Below are experts of layer 11 (counted from 0) of a mixture-of-experts language model. Rows are named router (the router's row for the expert), down (a neuron's output weights, with its number) and show model dimensions 64-127. Each number is 128 + 24 x the weight over its row's rms, rounded and kept within 0 to 255. Numbers have three digits each.
Before each expert's rows: a language model's description of what the expert responds to. This comes from a sample of Wikipedia text that the model never trained on.

# expert 28
Description: Reporting and action verbs. Verbs and verb endings after a subject in prose, especially reporting verbs like noted, stated, said, wrote, plus -ing/-ed suffixes.
router:157134132124145098119148177159114145152149160113130119109125165117144134129109129161136113133095138155103117114145075107103132117103155131125160107154139119095111144139158180136108148124146148
down0:132171153127130146168113116195128140120114121132103159088071151149083100122132117133138118171138151155140130151164151100151105118115134143137181100144115157138123143119092129134127147139095179
down1:135123070121132146174125165111116077162162130093090135140134121178084138105124189119186157093101110136162122186127154134137090131125147156159116159133144106136103175162120130150146166151126141
down2:098141104162143134151154146125096107154128139114106093192104092162108114149125163163094170147126112119125138114113063121104137081097128111155109099189075111138142178194119167157117145146101072
down3:183129118136127134121094099131167150126082132104127170145102169152153130055140125101129137113130182126119142099125133134114125111143085134139127134113123164094180132138143142145127117076126099
down4:120163098087134109088098150115115148107103112122140138135127108108102097134119140114171100110128140160168163127134153147122106143131118089111143125151110136144111154116102175145152106084215104
down5:158125136151152178143121099149099177131138132124177144105141138147113149159137139140101129158136120120111134139142090139112094131164158123134121122136133119145109104137172169136141157124152124
down6:129131131157135091130132084126082147142105170105106118131138127087141137076167131099107120165137136123149109093114130126166146174167155137135134119135126075088132107148123120157159126141112133
down7:114154095145109159125141109126135150157118143112122181111111118150090145127130114087123116095127111092156125185132119155073107162120172108106117136131133142123098150091131116091117150149113133
down8:095098107122157073158134117174139140110130155144112126123139112080098125150136126129130122105116120165104114126108117144118137113084149114141145157112108102142180165095138195151133148093147154
down9:132094113071102147102127135106171123148165153123088160100099132137142109108095128151109101180154157118158168142137099116105132157130159128171098159184128155125169158102146158109101148121107164
down10:108090091122087083109085122078145137131125106124123130080128164153145127123139093124128134131137134141075165111125169117124110111084105131156122106115166143096151128140124127106134112106177114
down11:149130115113115108160157153127134128123181120108156115115152149158120136094105123131146119178098111102124104143153095140132101108088116131154125073103132137133151128104156175130144148127147111
down12:162147160137095131121125116123138134079183122121136137109137166156176128072156140149142116119131102129163131137110133117095124165135152131113121193124183098110139122123096101149112161153135130
down13:186158154179161118118145134093122137171107115147102131131133074156109083126141167129126194139098126164116159099082150122168106109129146118120087098132127101133119141147105134112126101182088145
down14:143170134114137083134129142158142157137129145092123151108112130139157133127124141129121119161128161131079110150110129114134109145163118129145129126074096155142183091110151186165152107129175117
down15:116082092134119122151117197146120071142123084142134154131131087111083155167129186162113107127142144097124136112144099133156107124160161130109097094125128097182134095151131149148122170121115115
down16:154126102139103127140105112159162129128147134160131133101172156131132119128109101138114093158156123162144141092089202154182119175117138125126146117106138142057112087128142131150121145129115130
down17:097129127107164114121139169164163111103141126119136124105136104131168076158109105151140113131128097153104130141123145124129054094159147123110176107154144131105124098128098162090132142103084134
down18:106078131136113102149125164096090144162125145117056107138120122123115130122155121096102146141143154165145107131077151179102114131053155129149095155143123138074167144138136173108127109169188130
down19:107133115146136116140159132109179103118162138139151172101163172098163107090142127132128128141090133104130114118088097116095112137100116116142136113109099124151162130105138082139153134194130126
down20:103114100067134123145139134128125152170136108131131109175152135093117082100147118092142145134115146119141080136143103129081137152149140163141119071126085088130134105119142132155073149121159163
down21:096110120161103104134142151143183136138128136081120125084123142103173148083102101124119158115117100120105081114096107129121125150154100125095103158098156131118131156158157115071115143117118134
down22:134126135126181157136163134144168089131175122120111152160140133153163147096139154129129125104089088145071131107112178106117137142142111143159124144147155121078149108107115146128101114120150132
down23:146101173117127114152121129138152130122149126152113115097147134136089149150150096125146112127145097145135155155119153192131123147110115143145098094107092132125118101114101103150122149132147109

# expert 61
Description: Infobox field labels. Infobox field names and prepositions before colons or places, such as Died, Born, Genre, Coordinates, "Fighting out of", "in".
router:155130111145160111130150136144160163132140154094152094139098162121131142121127119159144124163108175140143118132128132098113120110150119104148124130135158159120115167107162143168113132108132158
down0:081123155144161157085144125084117127134153125121130129133145112150135112129124177124099126131094151170135107152169162100137129124088141069117127145131124134147128112087108139122059124144118096
down1:094102192137151092129135130184129204093117115101112111114110145112149154128165151102148130096125103140116113157132136129153163100136115141121110101070155130154146149053099143156189137160133137
down2:086087154135125132129113110120106160128203120103114123170134149159132174164127098133111128129120102156117139214178165149091117111087144139106081169115123149141146107098088137138092143153127132
down3:103140134124127139125138062137156120139144148129116112115101145151158129125094148137150128161158126152167141159138156143132128129162126180181134119127117154123112143111111158101146177129143135
down4:126109095106167112096170143142120162099148119130119145124129120120165177110113129135093109164167082160098170165135154160123132120159111140104091096145118159153140094134134141133141155141143162
down5:131130112134125138155118083129082118152137103142128130173118088079080123144136108114137104138164142057138071108176139083107140119139139109146116138103135125167139123109166116120167113059158087
down6:122147121134142134149119139147110130102160092124063133104143134151153155140117158120136119136161092120148136105137138122109124189090121148140188193152104128137071109152162150144119161124103167
down7:157121133097144115146136135137101155145113148115145097122123135124113118140122091109125155149137150115125137102125086134161134123149146132105130132154118123157162138146128093171138095124148085
down8:153140128125098113127121069142144119125117165150127106090212132143106139137126100118145163119111112142139121146128127117104120152098116124137135127137165152158118129123094127146107120132129147
down9:107142091116100105152088122135158164105106147118146135143107104149121139128168141160136163131152116104124145076166203124144120115112146131125113125075152114131154134122100109129126097082175139
down10:124097124119154123173131136117087132143122105091116109175135103138087115108115129115081113107108178139114152153127126113176163128172124127127152108143192099103129084101092198159128104138123154
down11:115123086140140085118150144158080090126136136132116146112132088117137128155101124123111138119111152098115105077144139135168137115146139147127091129148119136161147146119103154108081102106156124
down12:056137122107139124140210100135133148087106103154138110127106098097109096127127120160139136111127108147132098126179156130095124095167098156152095088122114131154147149092118125135147148107119154
down13:154132173161117130072120116146166158119132161115157072151091115120138116077138105150122140103135161128127092126107135088090116136122153136100099157095126057135135102138184069122117160130069141
down14:097129134095139135162152152144184091101119093135153138124143126109134155119112167076146161148151099183122154097096131122126118086186113093095135093077132125130146121100113116127126126054155123
down15:130136131135131098106109161134107132144143176156167134159098142171163163154180151129171094135134129156126128135136165165131141096085121124141094114107155107123147109092129111125156117130137136
down16:129129149124125187126119105144164120139156148114097157123103163176092141155113063135166137143154121111165126156162149157166134104126151121121128159122170124120080126114121156112152147096138129
down17:124123145119129134082119164120126132125167114152138096148071154097124119128109154114126165119152114148124120112122128111133139142186088134105160135106163129121136115112146133154099121122173125
down18:146124100137145145156101151168155102118142145163128111171090122136131141121134106139121135114150123165157122137131142117173123096130155162130155149116106125086151144112111134164091120146154104
down19:125106103104138107121143154105119153130159125167145157139136202126132120092082156099104108109143126131112120134127169138128078183096140147107110177135162092124106118133142134099093170083112130
down20:124149105094113174129162177133096146099105108125120126125151179098123170115111132109137093145151086101115103113135108081141117098107104145129144141131113123128111103129151101161147132152152150
down21:152096140069124101160134128193129130163106135072135135118131107101136145106125106149171136130130119132104142102115120130133161120088108184094114151083168121086081147115128079099136119103154128
down22:108137119163097117077138130074126094141130163168151137128138120107111104146134131128086137155111114128090149113141136089147152151166136102155103105155115121141109123098140101128120142178142134
down23:093104136102107098128094096157126125135113120177146090134108178145073123131130143175154135169159101119095113078171127158118114119126112138068168160132173162144125142144148141130142133093106092

# expert 49
Description: Sports table cells. Cell values in sports rosters and tables: position codes MF, DF, FW, WR, plus ranks, scores and year digits.
router:144134145113108119150137125185130122154136124101151108128088162100125143122130123142137108125089174143139087142148118127152126142109136083167128127133170168103092146115143154147100186125113167
down0:145143166108172116123172141182145160140160130123133146167154147127137137124152097142138115134122113148128148103144158120109114166112124150128145158128151170133115154122172121207131133165139109
down1:118140168149136101122179113163157135155153094125129142125116131119115151176147147151141143128144128110120106056152096154113091087160133102114109162106144130149123133172158103154150099072164139
down2:088140124132100123150130204148156148160125113117138122100089119171122132116096096135118161159110154095137143138108162139127144116084094135109096123096087135121134114143154103118128133119147137
down3:164134116122142171117126188121139134154131124133155134111163170139169111082119106120120109151121113118148088134109085144073101113136113145125133121101145120148118105088072119162156117123181121
down4:136184139153121129130127140074182096101124116091132156120129129128126131148137112124164136107101154117143121193155135144113149118129120123110126135106123088101132120127086129143099113142095115
down5:143112091126124185161128125129148152118137127124131095114133103131111115110119122075105127112114102089161119110114123150120101152112105132153158137131097101124075115121146166156106143140086108
down6:099135108088120131100127113137120101141134179145120098122142145127145156115177094111149104142159155149137133146120144148112104152154162117159166145153075109111140152102141119165110125145155111
down7:155139142152171134118153082129151096148192167138148141163182123098138107144125081184166141148150122129170171103122149155107141174138165150112147100128163156123102099120090105143121082137130151
down8:160126157106131146131152136113133123134125067156122152153066123140145144174158115137126161105123148110172087126131146137097116151111141114115184110169115110137160111161158141122167127141118152
down9:125140132134108141139119128096132170126115107094089099144102165129111142114098112141161125119106143129147136200146166162156183084146128119129117158113136109123106069121135119137083162158121186
down10:118137095121083191128149140161083123139134124133115138180097167113104131118118153096107141160099126163142138076130134092115119108140109169101120114172132140143100109085109114139116159106087104
down11:115118093137125139173139160161146137123102111143142143175148102115143136126115098144149146100152123149140176135101125125165084123103137087118191132227123126124109150138129114143143118106122095
down12:127082081140063150163176142099141129175117128114118063143132135141131159135112098165098121122140159087121103137111142078121132137071132163151160114110127137121112127155100083121142135118154135
down13:141114156172136184118183144122115151125123144133140161124125108129082113095108090154114124153134160131131131096128138145129154118119154159123150122119125134102062121146084151126105103138128068
down14:157158120119120104178114128135154150149114141143098086123155115155134113121174147105137135129141123148128106171132114116127099108133087146118146131123129114120146111115122143135131120097113076
down15:100089156095138126147134135104097104130126104112180135088124137101127101109157130147111155135159130079148130102064122117112085159147152131124109135127173116102133122138119134143125098131118113
down16:085083089109154145174125156144090163147185136152124116175104163123119120123124098125085092131150138112084131115101134086120143183116150139087068154143142168120145109105128138108167119120110099
down17:098126182153099091119182101122111178108102121144135151138107148092082136145143123118113104147147125111137114163112104134096139108113136146147193125127163096104136102105148124154123180132131110
down18:100135099101165156112167108146155130112135127141124130147108130128113158124129149178167096113119119089120126117113129134143140131116131177125125123100142163160131123108122150153147119093146169
down19:148136149137114126136085137125115126126127116128114127132089136120188171071153119149152079170138132134137125134150146138103085142133140141124079104119084108078159129115152113143146129107147119
down20:150087166090117151099172126114117124156124097113121159137159132138120111155179146173123130166126128108151095127133140179115124121131158122136175128131134130116148118100086131114147153115123149
down21:113141099085153107124145155122113126147123139142146111111128131150131129116108104130154191112142094161098096151098091114124206129143131140135156112098131164108136148150136156142137123140161137
down22:108143098158110188074112109102133104143109121156127196149128137122138159129131168108166149128142136132140114144158136128112137113163128146097086128143127084139142145119153143134136159111119097
down23:140085175142099135144081129123123127118137088141149122170097132176157124184125138139138141144132144141135151073101128155131144108106138129131089127123153098140093115110126114088157133189128118

# expert 32
Description: Date prepositions and digits. Prepositions and months introducing dates, and the digits of day and year numbers, e.g. on August 16, In, During, until, December 2-2.
router:146144101106141078168135154149151152166132154106133123109127146113119138122120134166132125168149141144168108146133120112111123124104140102171187103117163126094098160086140129150104181100130160
down0:130140152096125144083122175116084107059122112139160118140155120073121132120140135114134129116124143113116134137148144090108080109125152141161137139138123152136141146095111096135120153096069094
down1:127156111131147085104126110124132131123082108112108120163157146154103088131167154168113138181105147088082148162112146139118087144085116101165107128161121108136136143131113148126111161129154111
down2:101121123099104104113137099084088096160140104127113167147147134123157110142115102114132128094076129131131088115192110103130156140152142130109111111153152088146163113160094130112098113133104106
down3:107158108155152110106113105148113139141108140153104127137151143108160118122146124153155160165147131076122149125113139156117109157109145181107153085083113125116156125120129126124173117142153134
down4:140104152123108171138150105181086123108117139135100136153109146172167094114117139144110138113139173077095160181150144150091110127120139146127119115100101149148159134142132120135160136115177135
down5:123111164117117168142112153178182123111120150112136108143101147151153166105080099098125102157120129085141125123148102113124115103137089176115095137147149121141093145151140108132137132135122126
down6:124122103130125094157170120133128149167131151078107116136118111117135162148136130161105149135121166134169113122081105151153143118169106121123099125166185114128134109122110119119069145104116115
down7:113101114145133111147144080121163103110124148127143139106086097143100125122161142129099117180145086128139141105135136116094124103143129114133148198094109172118087095167119085142145099094113091
down8:121128100135138165146167129125164131098132096083161099131140106095122120121140155111134098123125124145152158090147144138115094145114135106166096138123103125141133080127159120125134122166121153
down9:122118122151124128150136145146126090100173123121118158144092143102155113077105137158089201143111135123117123140133061126101141106085155112103139114166146097165113167115125155150119150168134097
down10:125097042122122101140157124141154091132117113115140131153127108108158143151118144143134164148099156123152119100073122134107121138136095141133090134098118138126105120114189098126117108136143164
down11:152139115157127143117161124128153170148114159100113133086120175096128099115111159155119144084156138114164098136130119090107150138133116137157112120175079113127126094093143074102129162133107154
down12:107098127131120149141106127116112150073129118087083157118129129090151157128170150116147165117155147143149179086131110064129092096164081119134132158133145151125117128129124140116100145117134173
down13:159167148110093142124145108122146123125142087156149152151126101151160121139113087084128074124144162086117172119135109146152104095103142171122158135121139128130089122181082151137185106163097115
down14:178161147139102132158147176144100147103183176104131130128105126153147171110138122090170172112148088129113057137121141086163148110089123124109157088123123134120115129154083120157104111129149151
down15:114149092164139097123118133154100127067141137132130107132130104112106110148100136117130138099141102130110201141094095123198111123149096139186145128132131167115129126117165112107154109103120128
down16:091112134113130149149130120091157101167133122111141135135090130190143118111153132132194132102096145103142148142087132109157097131113139083139147119126158093131111159154103126160132105109142141
down17:098157155148148161101163131116157125126142130128110160115135143122118175143110112107119159104125151105137100156140158122143139147128139118138116139140155105160114126114125135115080162105132122
down18:171149158159117119121112107167086145134135108096114134129072098182108128120086149109159113107103149138099079126153153125122109094120160132121137146128135148123174139180139148102183111157139137
down19:160109159101126145147145118102143132137143108115132105090103118121156166096141116117148144103091110139140104159131128092124126110122132133109098126149151093148119121159080143136121132136125121
down20:119116114144132092097120135144145158118127146095158105117109093165151146154110123150123105162098093105135093130118147138125140122107141165131104113108115121096116091112134140105113150107136159
down21:124056134150135119111105104162145148135139135104143138164140113172165105148114100139141122157090155115116109139123114201153148111138147121138150130152082132099125117102112137126131097126123114
down22:115177123133114139118084177158109131105132104132135148135095086086166129126125090098156144123115120098120127129126140111140151158108111132130112093177139114154184157142110096147075148129131082
down23:092158122110128113181116130160110161084122149113110139150126131136149121151142112167158145143118134138119179141119099182122136052128138142144124127140175181116102148130170123144126121148133130

# expert 13
Description: Letter C word starts. Word-initial C or c pieces, mostly capital, starting names and words, as in Culture, Crystal Palace, chemotherapy, caution; also L, N, J starts.
router:146146120103118128153109114165119158146123127098135109126099156120106144142101127140132131141089136153162091116128111135116103138082155097162151111144155132098086161071138164148073157123155142
down5:142092105108150140092129113112160152140099161134133125144137112160109161149111100097200170142127103153134170120122140116089114137139113103129168118142151123143129142128163109111163135155113120
down6:167118150165145126148124113165139130116094110096141114139097115086125142128132105063134190106128130124109115124133125138118113109113077129138123102128111105145148102081150132113127151152135150
down7:096142119161123089147201148121146096078138135161166136136116125156108150094114113103129137146136122111128131119095113118124150153122149128077111130132168156119138147185160136082152068123163125
down8:080121161164143105109142084136085140137123141120143144165094180159147097130099118118115118120111120136151093100144098075112107122087110089109109098106132076106105133152108112116147116133110180
down9:148103146144151117174125126114120155140141130131141118124106108145197092110133126114121146111092189087158149166117147110139105122125140150135151138169107162106153164166154160118136139091077148
down10:174052153160131112126176083165146141119130121124113111161108123125087145109088163112132123121158135135176131092130136147130160086134088107132146136136153149101125112121111134165091122134143139
down11:165100102109127098128134103142154144123105083119108136182115149098111101138132136130148165173159133119141119135111094114113112116168125133139136113144136147084101114084105122155084122145143111
down12:141159112130140153138147101172165105130144144114123135127163108121118149114133133105134142136150119110144154120148150148107120142133094167115092137125149098160145154116109119085105151135120139
down13:121121126100123095150125082147124163144168155135137110132066086135173126078164109155133119144172156137130060099125157141093145137160122146142115118128112142088150141157109099116088145151177117
down14:138147151116155111095138139126101146151094092128109094123185105118097135113136119093121142112178130139161161157078150142146098149125138173121110072141170135083102112190156126095104113102115071
down15:157118106139086141103139147127109116114136128135160126094145130131094121149122111148159072131122130134112106108110108126101112133132175099160127096157124102130130090140106096135113121121117125
down16:123104154154145135149119103191131138137122125151083124154154090176166137104164117152138136139116107115120174130088128132127130147135119114123118144112168104111099146144113087160149126171088134
down17:147156127095105120165093129141112125140100148144139120081123100122153129082120119138118131171194169132107136152149100139168147161117155151154105131177140151126105087154100138097116153144112108
down18:096138131097092161109152109100132150136171099184123145144144094126135114160137127104109141060142070141149155122127147119110137138161134106137124122111113125161123129096134180135113132133120120
down19:123097124125113142140088149094138135097128108169132142089135164115134134139129167117098084140141127140110141148100141131086135160102106127169105134119127131152147139098104120126086134132119102
down20:167150154191094153111122158146113131103070080151176129136086112145111144129076131102147153130124153134134110124150168119145174151130131162160117167136129117117094167089142133139103139121157135
down21:129107096151141130101166120134124129165133153111148149123098143151193123147081148156136147145149141146115134150166119097156095108153117157140140171129095095121138113134153120138114123132123132
down22:120151125100117091118155129140143130144142155109091115154096187153139146145071148124169129154144112129119116149125134122115146153075111134119128184178090160128115128096130156166137125102101148
down23:110133139128074152138106153180164105106126110135120127125145102159105143130129118142153146139117154126112115105125115110129177124127067149145175154158105138172097095144109143100100132109157143
down24:130151139169153122122125100143132114138092108134118132188107149092138118096118147131089121122171139090135144108088133098132121163145118166046072118092125159149110137146133128114138125133135081
down25:123119110151118121132146122086134133116180134133121127087153154144130156131137090167116103139151138161138146117101121105064116139162138105111110096172136134143096129129133130159162127130150131
down26:089099106097145140158126162140128139144141098105185106120122120124141127110122143171157149158122148182102161103130129148166152097138142133113117152106111099089151082162083123156126143111081127
down27:110130098121147143118114111091125152132119131159131114103163103117142142131093103100110115099106120080103140084103127149159129137167106123111137111120158193138106143146103131194156118097136157
down28:129136091100151114163092129164110131132083147100107145110151118110147131135101125122100152153128097110156162162137128137153153156139141147145110153120136138093098152086132108099156161133141171

# expert 38
Description: Verb stems before suffixes. Verb and adjective stems followed by -ed, -ly or -ive in formal prose, like respect-ively, conduct-ed, special-ized, plus due, according.
router:144179109108126086119131172128116157138126130086137093096093174118124117134122101135169099153100126146122109101160129086118097171105107108143140074118132140099120141102127149124090129097179130
down0:141144204129131115116091100123099134117132122148141112080109114126110142117141138139129115185138111154114143121137133117118108127155126138099168164152126089116100153151118087111085139125125113
down1:151105091153113089106105133121137122174126108110146166161148082123110165149139162096154200158111146117098167110122109122130167112170156152108118178098108167138132129123160114136139138106124130
down2:111087130140120164142155091126129156090146135137100135158130118105123103151101105148136153150126125106106144133083136083120149113122180134133123111130182147161115099123150147159153110104137096
down3:156120131125113113146097183108152164132153136142127106153072122125154126131106154095119117118138113106124138181103112128156123136121122102150126117114137080120140164155129142136147119153132127
down4:144151127102139147148161129139090131122129088110090157091116122140115156110131145112116112120101145134119119134144156092096136131170176155123111153110103134130092141065116131117160115089131122
down5:122152148146082092154103136174158139147123137101077109081166129102129122130103152143107138075129130122110098149152184160116103139129109125107157119107142131085130136128115080087109109145136115
down6:130118148122107162116099111132117108164109105115140110118144112129097135123123143125115115121085097086077166074053133165171163109109101180116089105082098099099129132140141145136092111094116124
down7:164115098154118102166098111121143132147187132117117093138123115135110117126109125130124128124056138115150125122119090109155094092139091127148124135154131143106157179108150146135150161168109104
down8:095155125180146071151146095101077144128167139133137126102120093105125140138147147155129132116126104143112055123151102137119135128151126141123127146120074142120113098114105144135103150137130147
down9:113107114126120145153131059142130120121135151075147121163163115096098072070145125131147158118135126110139137104142118100103134122098130101110145088167131127112110122093142152142091168117166101
down10:098145150072122144169174123122181117110165171143146113123133165097132139065108124098158154138135153130127139130150134129143097077141137080098120150127123122166139095177167129134093140127148142
down11:088153127111127084127106126110107132128118136116158140144082161117119144127129096145084110116110133101119146167104155127146117136144114146127114156131098124146127102112133086148140096145131131
down12:145159142092138126122132113141118142108130167148120141148126137114136132133133112141121111110101124142109075172132132149087102158118163111121172147192129110129139135062123141092137115141149170
down13:109141124127152085110164145110151151128091136115107151155082148117112175105113135163132125127143079153100101091085109098111171127150111164104136151123079125095153185106115128108119119122088138
down14:131096163100132091120085125142163135114121146128113114143143083168183098091114138140104154127133053123160125165121130154159110105159117103113171152133159117109109130106116122128101136108103123
down15:138104107095082133127155161108118102112134133121147112098147114149139122136122132144155164145128131164093128108140097147170145102150110072148116095126132124073097133119121119117089145121138126
down16:160142141045099136112131115104137124060128086120135124089154157125164122122127110149130157099105122108074161116146131139119107131095127136082165112122157132121155096098110157121111108112143084
down17:073109148141092108162136091172130145140118142129115115104170138121099135129131109145154152069122167156132121154192112142106134153107144132124078117152130118155065128123117149134159174111089130
down18:154068118120147136139135157151131177110097148135123122125114103183113118094088114107126134173134163116139125164104143109132143144091115128108097131124123077114108129134105137091153136144099134
down19:144120045096122115090165093105160122138121148139152132215122115142126111100110114121100089073124117112139102117127086122137120110176137144111139116131146133149130142125164118173196115091144131
down20:139106104122105168189136103117128093141139128136131136135122171153139128107133104144105116160142119121137175145155160146125147176101129142113129134191125146123134092123110189137106106119096138
down21:158141166098125120139109092078114100163097092109108082156111089120122085117178150128080094122106116171108097144136119138107134134137103086132101099126110120111184143107110135110157129136122126
down22:115136147116128149144138133131100122139126133110135070127108107140100129113098142106163113156094131113122131100135131159151091134151118152187163099152115170120120105130110113139102162151148114
down23:162122140135152085121117085145125097117123153125140116132086106158161126139132127121128141132145101141165128140151084065087137118139131103160178124136118119157119165134136090118115109101131122

# expert 11
Description: Career action verbs. Action verbs, often right after to or he, telling what a person did or went on to do: moved, took, returned, joined, signed.
router:142159142132119130151121152127125135194118134108132102110099132115129154127103119144151080147120163151127077169114117108121121119097171108148128103155159131124107142115128136163109118129119170
down0:083173099153118187117090148109138145107091067126082139125164116187148120091165151076117100128128151128161137111133128108155135136140120113157089153154119139132145129130124134135091144143148140
down1:090157135126095116100116096130111135157117125136150175117160120149156123129141147128149131126146103137147151098092135126176085105091140104129078146095104164155151102108110133076120156136131128
down2:130150111087086148115116110143166166086113111131127117159135133107105142159106121094119170119138131104146177131110152095155110098160087104171100156157107090150147148142112124145088126158109142
down3:113086111124181154146135086135159107111117085121115135080132132110130137132127112099144096097139121134109124149125129127124140155163119118148137137063110118130111087139129144099153134125126130
down4:138157128134091103105141158108147124102141152136124102111133109128184104171131077139088137137134115188083081118097135133186095118143148138152144146127098135147112127150138148147110119186094125
down5:134133138101143104095157154116090134075138149174165089156127177162162069174107122101143106107132130135138142136105138124128157135120138158095099144154132148140123138111125111153139115096128085
down6:127110111098143101132142094135150118091119107132140104156120151100088128144135120127155142111132149078172099164160117089115151176149131120094152074147117147132137140152150123101120130159146122
down7:132141116145119160104131135093131105143136143151140129159139093118158111139117111105142117095130091174144122165079174148095087097138143157123107128117099135147102148094100181157137147124123114
down8:108141089188099114162131121108153135139109134114114087140096139110104136132090132107098111150162172131132131123072130135125135136088106056118128155161111117111132124114139131152149120153151115
down9:146128157125130122098155117134124107130155157150086096133098116180105142105118154125123173111131142138134158151108145105108127120148120142122136127089128193157124141139139112117095114125178117
down10:114185125121087119149148147128123123150115146110148121158168123139131101163129151137099125137126115149095134111148109099101159166157133099138112115133088129134146154161104096121133147154112153
down11:152129138167122149103125107122142117123131113102145109169138111145116120143136105091148119123149152162137129154090098152148153108090134127120129109067136106144126120122096122119113152147149103
down12:175100127133115133136136128158108111115127177118171094146117135110130127122128142185091108110130132159117133133145115123113180130165131165140157117115114119132174110185129119058123143088125132
down13:108114110137141092132135097101123127120123136131150097144147088116071109140133156099096133112134097099116127161169126101142161142142126091156142120160124090115160165146096153091145160146085134
down14:136159143136161124154138134068145090147138092139120128177128153099127120107125125131126159073137129120130168119084157099146112111136098119092146134094152132139150158146127100152122120140108156
down15:145137103172141128113153128119132105174128177122128129073105141109115076124145151109144075151147127152100121160131114091087130140118152164156161131103145119122078117144107133126126116131163108
down16:109095124102191178124128119125092103118147110159108149132144108115158103133142153154166136129132130110121120112119154067163116104130103143122131123141080161103111120102132143117141132083155134
down17:174123130148128102173116097099136132118136119174113133097158158161139140131114147153100130105142135094157111131109100188145112149148145137130138110164130113121150113118136133151145127122115114
down18:124135153150170123175117159130109152109098117110117143128143128113127110100163112092154145138147141153147119123090082158127163082137096179116145129141107159109120075132128125105146152127148112
down19:139111117112115137133138065093132171090107077121116170129128118139139140126113146150130061127118129112152132135108091118102101125097156112108146130107154118119138131090173135128110137156140117
down20:115148110116151112170158112157126129104173161106153133103114093089109083124138111109189135125119118130119103099144126134118125127100094154114112120125146117103100139138083132117144143128131100
down21:117122120153102116130173137151150135160146128099098114118184124110119126135103140088121111131141171134112162084108141145126114124167174099122142117066174110120122105086129137131123132122124109
down22:163101129112142120112127132187136130105150104144147119102168129108135116099134115081098081149096154114131120144087159168127116166116095087162092103138123118103143132132154159137106098147122158
down23:135166137105121132103160138126150118128096083105162129139111123128127090109080155149141105108144104144126144101133202121108143092125121129146117130151086150151112090136097081163111160112168125

# expert 33
Description: Prepositions after verbs. Prepositions right after a verb or noun, mostly in, also of, from, on, with, between, through, as in published 'in', joined 'in' the studio.
router:147137105077138120120124144167167147118175144096140125113127162123115148115113121154133102149088151140151114148161104097081126136121170123148155094152175123118112156113119124144084141128143116
down0:098151127155074156132115167106127136093111099122106117143167146104132112180111155131117123121124150137112098124083131133131108085126105174092129126099125073147107108168146130143151147157150142
down1:141124081120105144109142146130123105123132078127101112090118146134099144154127104129150114112147114145170120124142150165162106076151139152110140124120149158143075135179118140143097130121141051
down2:129114146119157128134161159101078152132186106113183135156175111128124169134105097129103099116108138086112131142101151104147095148100126117161149139099132153136105137120131155125103141096108094
down3:152135161172124056176124128109116157105125099118127145147160099150123130140165173141138096159140105165130079100139124118153100105133103118137124112144113136132129119112108164135086164071097118
down4:117094167161151115102142145172129154143114160129103108129083109125082158118154121138113135136107138156113120122158137173145114126140147145179105121144120077075144132120171139148118122129088156
down5:135125157114120125133139178144144103146077119148106126141104137091105131136134092128150134143148094179074096117124121114149153142124144130135094131146126130123138142128149172106179119135123147
down6:086158104164148148099141138185166107133125152128099133119154102158119173147153141111114144143129139147130129087129110142123120172120178116156126121141075116110143090151161126121149087192158116
down7:147126121159144176121136145118141115131106112094118140155124141130133124138164136111166136131141138141108135118097112151118118131119106066083136142146132114099121155098121132118117120128133124
down8:175143143117139164117141155094113120101101144159117140114128132116168138115125096123121110153119119137116141144152118149116149143116138138156129141103111117105109126115171164129122098151108109
down9:118161114138139071134153132129092109154149157128111113154145113108090131158106150118055194107136120122112074137137124147098147116100131152139130059122155095143084118157163108134106116154147135
down10:126124111131137147140134155137133156132142121168162141083171161113133183101115135165105125162159143120127127124140109140100141120073132124147144153142123129116164094099134154115161137131099120
down11:112137124117152126098158168130145095142113105125087169127123163119164099114124133094142138136142124158148089136176135189101113157132147125085107166158132137104115167125143134151133097085102120
down12:159144117113130159130125087128101128121132151149140087155121191154103168126164110175141125199146100140109126118154105125139140116102138141133090095146149160119131123101137109138176142135116091
down13:109135089114147166139100127121134129126155103154113180130099126145198124149141126183118157158150127129118129129171088144117138110139156135104118098145101124146139090124115124126101086129171166
down14:148172125152149116087135149121172144116137115126157142138140120155119109095122111144151097142129118163149154118157130090168130133135134115133180132143094100140100117143106153127131109123115144
down15:077149100145123110134137156136143124134153099118115107124087120060117100119115146115123116121153159126083150112109145116185088153153157146147105165182134144105160109107120127140140101124112117
down16:115113132146091093115129096166151095132118132098097124160076113168112139142140098075148121085147142147110088092125103084132174122112146149165143134101137149122140151153130105121129142123113133
down17:152104134105112158143095144143158115106132116124133061159114170118153108094126119132092102122131134101112096063110119120108105135132094144147086147124148142083145156115152148101145142142115133
down18:140106102076078107167106128091129124115121125155094136168129194132102080131135128156112152154114142140145153156105110104132113174122103148148136108122145147153071171123112129094141185142144141
down19:139103124155147143151159096121115148124136109126173140100136119129121158114086133144145156131128075136135127182095129125142195088146133113107092120115110139132119125162153140115132122144146091
down20:111185128091130106078126131132114106150121139099144093170119114113145157128097140132134153156140142181127150136116129136144146125149139129136175113084155119129105108137105138143114111149139152
down21:082095084125167117151122096129166128159158096124140107153133135124118157106131110153122154148082150102159162142123152135168125155165169096121110096092107121076158122108134066135134159117137095
down22:114103130145104147092102143102117120126153169084095144117073099121109125110099187099157134156133125105120108131105113164122103126119098120162120119137174100106151177137123135109123116154128090
down23:159124153082136138131133113122101098142105173162131135144119128114109147173133152141151067128148132050146148146090085145107142146106123162109173113147168132137170091109113135143122117095099131